Below are experts of layer 2 (counted from 0) of a mixture-of-experts language model. Rows are named router (the router's row for the expert), down (a neuron's output weights, with its number) and show model dimensions 0-127. Each number is 500 + 25 x the weight over its row's rms, rounded and kept within 0 to 999. Numbers have three digits each.
After each expert's rows: a language model's description of what the expert responds to. This comes from a sample of Wikipedia text that the model never trained on.

# expert 6
router:505506568503499533492495519506505551477529527496497510498512519510498468526493522493519482507480505513509508505539523541492532478492538462495516476497531528503500454558490480536471463482473501494472524527496500514486485526500426511542495479495529495502472489501484495482557537469499492482439527447529478498527524510468512426499479503500535496458510530515512502508508519492473470499497
down1:494527482492527543508505496503508525515480480503481494509491486526494532469514457494487502515493505515462489471465481524488503488517499605497483519439524500503504504482516459482520546463517531459518508478510464479476529508498489424517430466474509494523485524525511509543490494520468499487520485479471492494483491530486482539481526447466483516473502472509533516506516511507515510508494
down2:531510518502544488511558465479479514497447497474476463477537482500517509498510484529477461484474495474496499548490483524512487490520562514521504458510527484520522480509505471522438512535492474526496501444498508494513551492515518489508537465496458468478527484487496481471515464509532488534518481508497489568509514498493497516490554514512517496501481506507493524523481457500483493563490
down3:503512501512498481465538541490470519521494513469501482448452498477521474535519477510495530521499477515486519518558507512491459509514523443477480522512486503472507445495500480517510442484486461485494461513479510480507526502532490499477498518519494521513477497477508500503537501492520469471533518468445536490530499519506461483464494556525489479478484496499556479516489500548447460500501
It responds to: Auxiliary and common verbs such as are, can, have, also, found, plus word-initial stems like rece(ptor), publ(ishers), trad(ed).

# expert 2
router:465481511471520555493521496489514478490531494472459501551535500530506476507440540498550503501488544491521528501540525535457501469481526455470466493487547515478515477522517506527488431482504494486515527530478467493509498510520447480513506474487485469477474490532488517460528496484513529485487492497527490479508495526501492489472482500540541526447515529518484506475522514490488482513506
down7:479538537523493515514492545495517488490492480529461520468509510534495484485486517483518481499531491501466512534475499469538507517500511516488513548475517475506526501474484505472512434496485492537506486440549481552491516513456454508492468537470454519500490460495485519490487498451524520544481524522492501531496532489529501481478525465518490440494519480532489478507501503528526457480477
down8:477513509516504541493480489475514460526432491524503515489484449520491495498500509477488508508555519501510486513520459553496504553538522485504512479506440515520503490512475496453514526491510470496458510508514497510518531492520539486492572483464516496542477514497512461495495491549494497542472481493492526522509502469491495467486520475473516522512453508481566482527516488489541494509529
down9:485504512498518514549514530501476531535501508472472497527521508477500483514493478520515480525488473540468527484498498450508511499510517470491514478489514509489535479533492529487466488508559489450487466511519479472468457503526459487502501438551474474500572476579523499495497483480487462493459484523509443520479488508467503495528480499521491486487502516489453500488502517517499522503477
It responds to: Blank table cells, pipe separators in election and results tables, plus word-initial name pieces like Mil, Ag, Or, ir.

# expert 24
router:467541507478504514500488547481504502440523509510476523503520503518536470539501538484533494504508492502506529489545557515506527507487529475484513450439515544492465489529509494542475453488471523500512556494461482529494476496526479516499473475490491470450524485519484494472532494458501517472483501470537512468509503466486512503455489477521509518492493512493526503491525526476473476459528
down0:514471505507530486523476479501487504507507492521485440589451479511513495479535494524511475530518513526485483554479490504520529475515509525533505520531533508525482515518475494458494524543501465515501502484465540415481501498514500485496539496514518518512528532480509512514543495499463556488523500482519520469476485490497489504509472470515524507495502479479510523532530511561480503485517
down1:503483485488463526574511516466501485502494531485456489499484504445497488516487454480512497514496463484494481527472514483509451502475506517519475515490520471500506440510497507488530513458447454476486490477507511486486449483472565508475501499478503493528520510487519512501498522473528497488464476507483522522462469498541480502467487510475507520538461482516497493471520457526514437504537
down2:542477491526474499488444505510480492486451498465525435476544466503490494484530528523527514538449494497497500496466471499532499490458484490474523493452542504503473505518489463501487506508524457517461463505532485441472497534508512488520513487487501514506482505442512555507525514504549457532533467480536519526500499477487513470497492490504464525500484505487494476499493499496490488541521
It responds to: Articles the, a, an, The, A starting noun phrases after prepositions or was, plus Miss in pageant tables.

# expert 4
router:532492507475508515536485529485506510464485527506483493514483468481558485480465529491516509469499497530510484478531545501469498506479493479468497468484524501503508473516525511521456475442469524520469544540514517511478490508528457526520442448500494513493487489527476506499510519480491495484443517454576495497556525499467507494494464505499515516462513541481510488485499513487461485489521
down1:492522428481476530512506502509501506546480477483472448498448533516521481453501432507458479503531496531520475498473484522488484528501454507529514512492525486502493504510515497485470518513499503508529494471528487528479540492496520487475493514479531485557505528508505473500449477485469525477483492534526536483514490485493474547503508503455530511493488456494481525499525488486572524514505
down2:440465501475531489505517476506493535485522491512514476451545509517489493521541503476504505543511501519495510497507509482493479533497546504462525513488517491522507465477492482474514526489482515517461515520564510463490469466533520513457504475475521534527528514497500470518483513533497522462509441521462556496476514492498491525458456515483532508455507517488514509513515505471546507537542
down3:491496522495500457496482504490469502536517511484452458498509484523449522510468484491511475492452496528540513480472487508492504496517481436490521500523462543475534484496506510460499473479531516494531500480508518492489494495469508494545521497561467504558481507549492454485498493463507540508510476537475520486501505511467470506499519533570498481499491501480543524536503487501440494498504
It responds to: Auxiliary and main verbs right after a subject noun or pronoun, mostly was, were, is, had, been, often before passive participles.

# expert 15
router:480528498487510520529464534507517512464489494502492486503519479500547465507499547508500508505464510518523513495504539529485517513479472483502494494493557507525460495531505482543470455465486474501472550507507475522488524525539447489539453488538527506464494505523504483477486505453525486507454530502535484521488496472470465491459487481540484528456524554476526509496502505489478482474535
down0:479508453507510505489455554521489498514469519536478462501483513506528520470499470521469487490488520496511504557488464562469500497511453535471511464505508479498515484507475529496537487482485494504529492472459449503498539543468490490490459513501517477464532511531494512452495525504500535468470477532465497513457487503469478493482517503526510465485536500527499525537538510506485530501540
down1:515533476480485530541500509492457498501490477499501436498484491524525530514481455506487526445514492473446495510478521538510498484494497522518480509534501519506478476534487479498514470477526520503520526569493471466505471436488518498445506493482537477520479518477529528502509529494520501502483498500514505545490485509508513480549554502518477510490488502460462528529474529531476490542469
down2:504524483499463461502469488516479539487450496473552470488522551461519464489510519495483466486504495502503519533471470481501528509491514534468486527466522539494459478457491457514519550493487454487498560497498503486457476513497520503529549494512457513514508485483456522472510491516520479490506519459524549546499498488496462499489506492548489514484526498490555502500496507510480517480491
It responds to: Middle and final pieces of rare or foreign surnames, places and technical words, such as Horvá-th, Vald-ost-a, psy-ched-elic, muscar-in-ic.

# expert 52
router:478479502483514482505504546474518469472499519470505480476516481484538467516465524512521487500470544493526482503528530526480500522477505443504504480478536563501495489533551481488472481458490504483474548492467470519514465500518444474516474454502485488465492495524486453496517523451488476480446493496531497487499509516488483470457474504496514552485488510510515489512489515498472483469549
down0:524501525500533449520531540524523500510478453495488462505530499521560523515500475471521482514526520492498495540510454459490514561495519525490455476448484488495505494550491521484532506452470507466472481483483481476510499495514526536482509529484512516495517550523510484503499474515500540465505508487457494480469527523506524517471455496511484514495526490479485494549564499488486510478509
down1:508480492514479461512519510518519486495475493483475469470466446483483517522484505492442494488519512529511469493525530474520509479507554511488501517500541525485521559512537506493497483520538517516514501534534483471499481527472545433527550536463494487525503485487498505514489519497541508545453486490542493500476529494475530479477497501463492538508533491462476514501477504502541533525533
down2:499500526457512472522492511483472462495538469466477481501547508509483453497520487551503546545527468508480507534498535475473472513499504501452482517450536527509536461521522474497508497505503484515488505453533487510444486490485545489495481489502485477490522525485524462534517494515505506500529477467496504517491554503481503537488469507491471527488498475465492550489550539474486483495470
It responds to: Later digits inside numbers and years, mostly 0, 5 and 6, in scores and statistics tables, plus our, one, book, story.

# expert 18
router:506510531498513491499508539507503559504486525512501471517531521536501499519428527499516480483510503502495552506555521521475498475503514435486482494496488515469500496535546466520505445483486527489451545493503492485492479489498448532540474493491489490471494535535478501476507511448520522482455490495501493480526482478495488476478454475512505503484514511527516506478506526480457444482530
down1:547471487486512542519455529480499481520474499447474463498479530525521470532487471521581514530446517490535446504507447490503482496468480499507512496479516503504548527506519497492512475465478489502524527478477477490499457472459531513454558484494511500508508528532499500513515460490516478511489471512505491481514465499526482455500528469495475513518494538481494523494505522487509500494474
down2:511488498523495495490440506521490491526489485458473494500539521481512503493512502449529513495543496505486502463523450528466510518501500460522490474470529514501491492517502485480502544518488492504506533507496530492556507485498507517515517486431459482509504440477474493525462504540506480529512502507458488505542522480450457534467537467484534536463490511503497472527506555509492486508534
down3:483513525503515489500535555494476518554513515468505485497504473499513510523520476503454514500493479547491525492451496508501485507514480421485477494499467502514472496544495516490535471488457496510525488537503528414459489508464477482518467543505485485517502482444480455519537526505524478453452499524488488463502472490482482503475493516517516496499507497507513524499457513500499510477526
It responds to: Single capital letters and short pieces inside abbreviations, codes and transliterated names, such as NH in census tables, Al-Harith, e.g., NZL.

# expert 55
router:494524532498492520511490513451543494483539551476489462504509523528498458498487565455532506480495506484502512490511543516508510511467496487511512498485477511518486499489516504506469449472500524474490526496517480509512493514569453493519482454518504474484513524532499495484542547493494483476431516493524463506520504509496432486481497501527503542465477543474513461484502499511469501486523
down0:492502536509558461512464487491487539500528445482488496520520522510529477495493497494542500555491503526532514491501492507488463498508470466513530464474509530522518497505474497512522484554486455479458464503478464475518518505481503466515522565511510500498503533483489464516528501519496566502547492510443476517458468466480509533469502493501535495496529474510530490509524472504478496492503
down1:567504480455462485480466499504465483578534524489501479485508504504511511500514487533525529526497550500450488512509485453493472488488547543491441473452530482509499498513490495505463501509531538498487552536481507494520483494523503451492489505510487509501503483481446520543486493472483492533473529499512490490488535502474481529529500456448510471506511492513519511511512493517492507501509
down2:492508469500460477519497511482491544498501470511517494487551534502499510497519482547457512484487522516446482524481526504498491487507533489520546483488491461515514459489513473527530507504459547523486523539495545456509489501514515475515506523513493522535529475453491553547510464542500502519509495486513525513527501523452490568450495461518514516481507481477490544497523519489469494492485
It responds to: Word-ending suffixes on nouns and names, such as -oms, -engers, -les, -ing, -ers, -ies, often in lists and tables.

# expert 63
router:532492506511489494512470524461489503481524522498494508501502521510508480514459541479539488457504475510551500504524531531471530513498501482480487469475489536500488478529554448515498418471518515511475523492491480496512516476543454518530476466494505451478505505519486537473517515444481502490467511498528507509540467521497491494469483527500523518446494511520532471486472551509476510505529
down0:521533505516479483527510488502474527488507507486452456508539495507547520461522461509450524489514517477471503524449485503480505484510501518503517495466531461508553452521535504500488481478512519487478489447470507505540517522497510564512495558574464501496477475523475517504496518507532467476495473512514529464459515501475515530473520498478535490473497503487523492507520483528507487488508
down1:481530448521445486485482504495436533508482538499536463469474503479481558507478490481471521521527498509474525481508515511518504511459514507508509500509511464528497472484471475510491482485517518451500505538496511521482536498488492490483544478501526518511466515559498487523527482463468488570488502513503506490476489532525497492498458463441460531516525488461492517489523520528516502471507
down2:505515497463479516498519496484483555507479442486526479470506498475494500505508523510509489518537508481490478521496487476484539512524514527538503543451516510512531492507490474525525526486475509546500566480480448508535420493488509483539476484480482515490502478496507530520487492532494466516510515533523492501491509551472471527482534505489483548494478504473494508495473530500446565493515
It responds to: Short middle syllables of names and common words after a capital or consonant, such as R-ee-ves, P-au-wels, sympt-om, mod-er-ate.

# expert 56
router:486477515463527541516526510450525483483506462480460499525517501531531490510508546505526521495523517533496509506522541521505508500495491453463512489500495522476527457498507514524464469457465520448492523504474505489515449507531471475505480488496492466492446490533483485434518489469533468463486504490501455508539516525470491473484490487517509534469499543481522488451511495494464501499512
down0:492526464473539475557479514499494534504473507519493479490512502464549523507443510483481491479533482490542523510503494490500506531454520532478461503523506500483538487545506492510521494505477478508498489486513521483534564528530484486456504473520465491476521507522507529503436503481486497501491449513502506458483520479487533510459482505520554489486497514485485494512450549503438508511499
down1:513476519485538508508457488521510531499527511539505459481473524501518501479510472522483488467469525520527488514466512498445530474503480532487513525461521497491484469498509496499473522430509562502473531523524490525503458481486505466530526505476523476509528525507473463536456504505493540493495485487557491476507473473544517534510475519518478494481500491505509474526501502549550483464531
down2:473520521484497502474497537489450471496528485503497439515515533527529486486527490549472492519530494524472524479509529515512459504493544508477500463452517507511466482468519444477504525523484510496515493487481502492470479522486532486519502508503522518516510468509494474511465483515545491502580498511508491535509526503434474537527491495510535495533523460469517529516492513478536505507554
It responds to: Pipes and spaces in election and results tables with Votes, Country, Turnout headers, plus word endings like sp-ree, re-ele-ction.

# expert 42
router:477507510486557511483540545470517514497502519498481524509485491496494458495446537479533519466512522491523524507564510492465487480504512470490486476502491505493494486536532505507466428473487519467468557508500516518498501495516485533544473505491497495476507505527454493474498542476498494497476511490545477499521473504488484463476488467518528477475480506502523514479470526482455452464553
down1:460530508530506479523479497476502491512446495516480421507505491504509526486514500505504503523521524457490475495493475554466507515507510482495473545482526534540518458539497487516513516500488545460521514477475495508517523493497546487474496464476528524517502547497519492523470502508517515507453515493531524507485482508550462485507524487536461506530502433506504498524531527559497501472517
down2:499473520472483538496529511483472536512422450519477457439534512471493516490516465490486541496506535497502499523480499458480499551545448467510508494496533490521512458508503490477528539513484481462525537531513476492529472483505480490542472478502520465517540486481445514515489510528489505506507482495506506499496502508481517494523500493525515486535515463518543506523496521484525523460513
down3:477571477535512503499505538470505471463467529507508482521475523516473509495512521475492514519476492542501481511520502510468514505486513443504535463484518523508475459477496528465484506519532507475534442448515504468506510516493461481515490448514485510531488483538498481486509509490493420503540498513488463479501513534491487504507508507502488443520476489459510477528488531481477460482482
It responds to: First tokens of sentences, table cells or names, often in sports and football articles, such as It, There, each, The, S-of-ia.

# expert 25
router:498529523480530519503507522510536527440496508513506486494497508513558491519479527507515496485513514504471503500568521519495526486471503444468503487465502529489534460518517493539471462510461466451486527510500460495487463505507461500520468485485485506467463496517504492471511515469527529466487518490528513501521525472489473445492469481541537497480523512518493474493491532484489482519574
down0:545487482472525468513524518548499518505477477470511453540530483509540493528492491464474501544530538496489541515482502514490501507468481475505459504512488504461485487508512502477514497546518493484531491462490496521519516455473522481481518535532474513512505514532564486486492517555484553485450500513478535497502500490417511492471483500470510526514507547471517493507505520491474493487514
down1:527485449519443517547520491520522501519450543503519482482475501528491518478480483497483466509514510479536508529482470468502471531518518483536457524495496467530486512492519491459479515508513533510523551531498493508506527521488542505487521505466502509525456528512483520494498468467457522479520521499530547530491460491482487527458510467442534505462509508480461515512519537510513527508491
down2:487498484494482490517508536495460551480525480454483482522492502517504506505538475544479479509478480500486483539494486516565492513500450543512499499479571490502478474486505455477527546509497488493500502501496472450557503520531513485459518524490492468533485503498466536485531498495463525482525506502532470457545507488499496513492476515450522538493477507462482452509506536501500499483491
It responds to: Spaces before numbers after pipes or in, the word not, and nouns or adjectives after the, like note, notion, festival.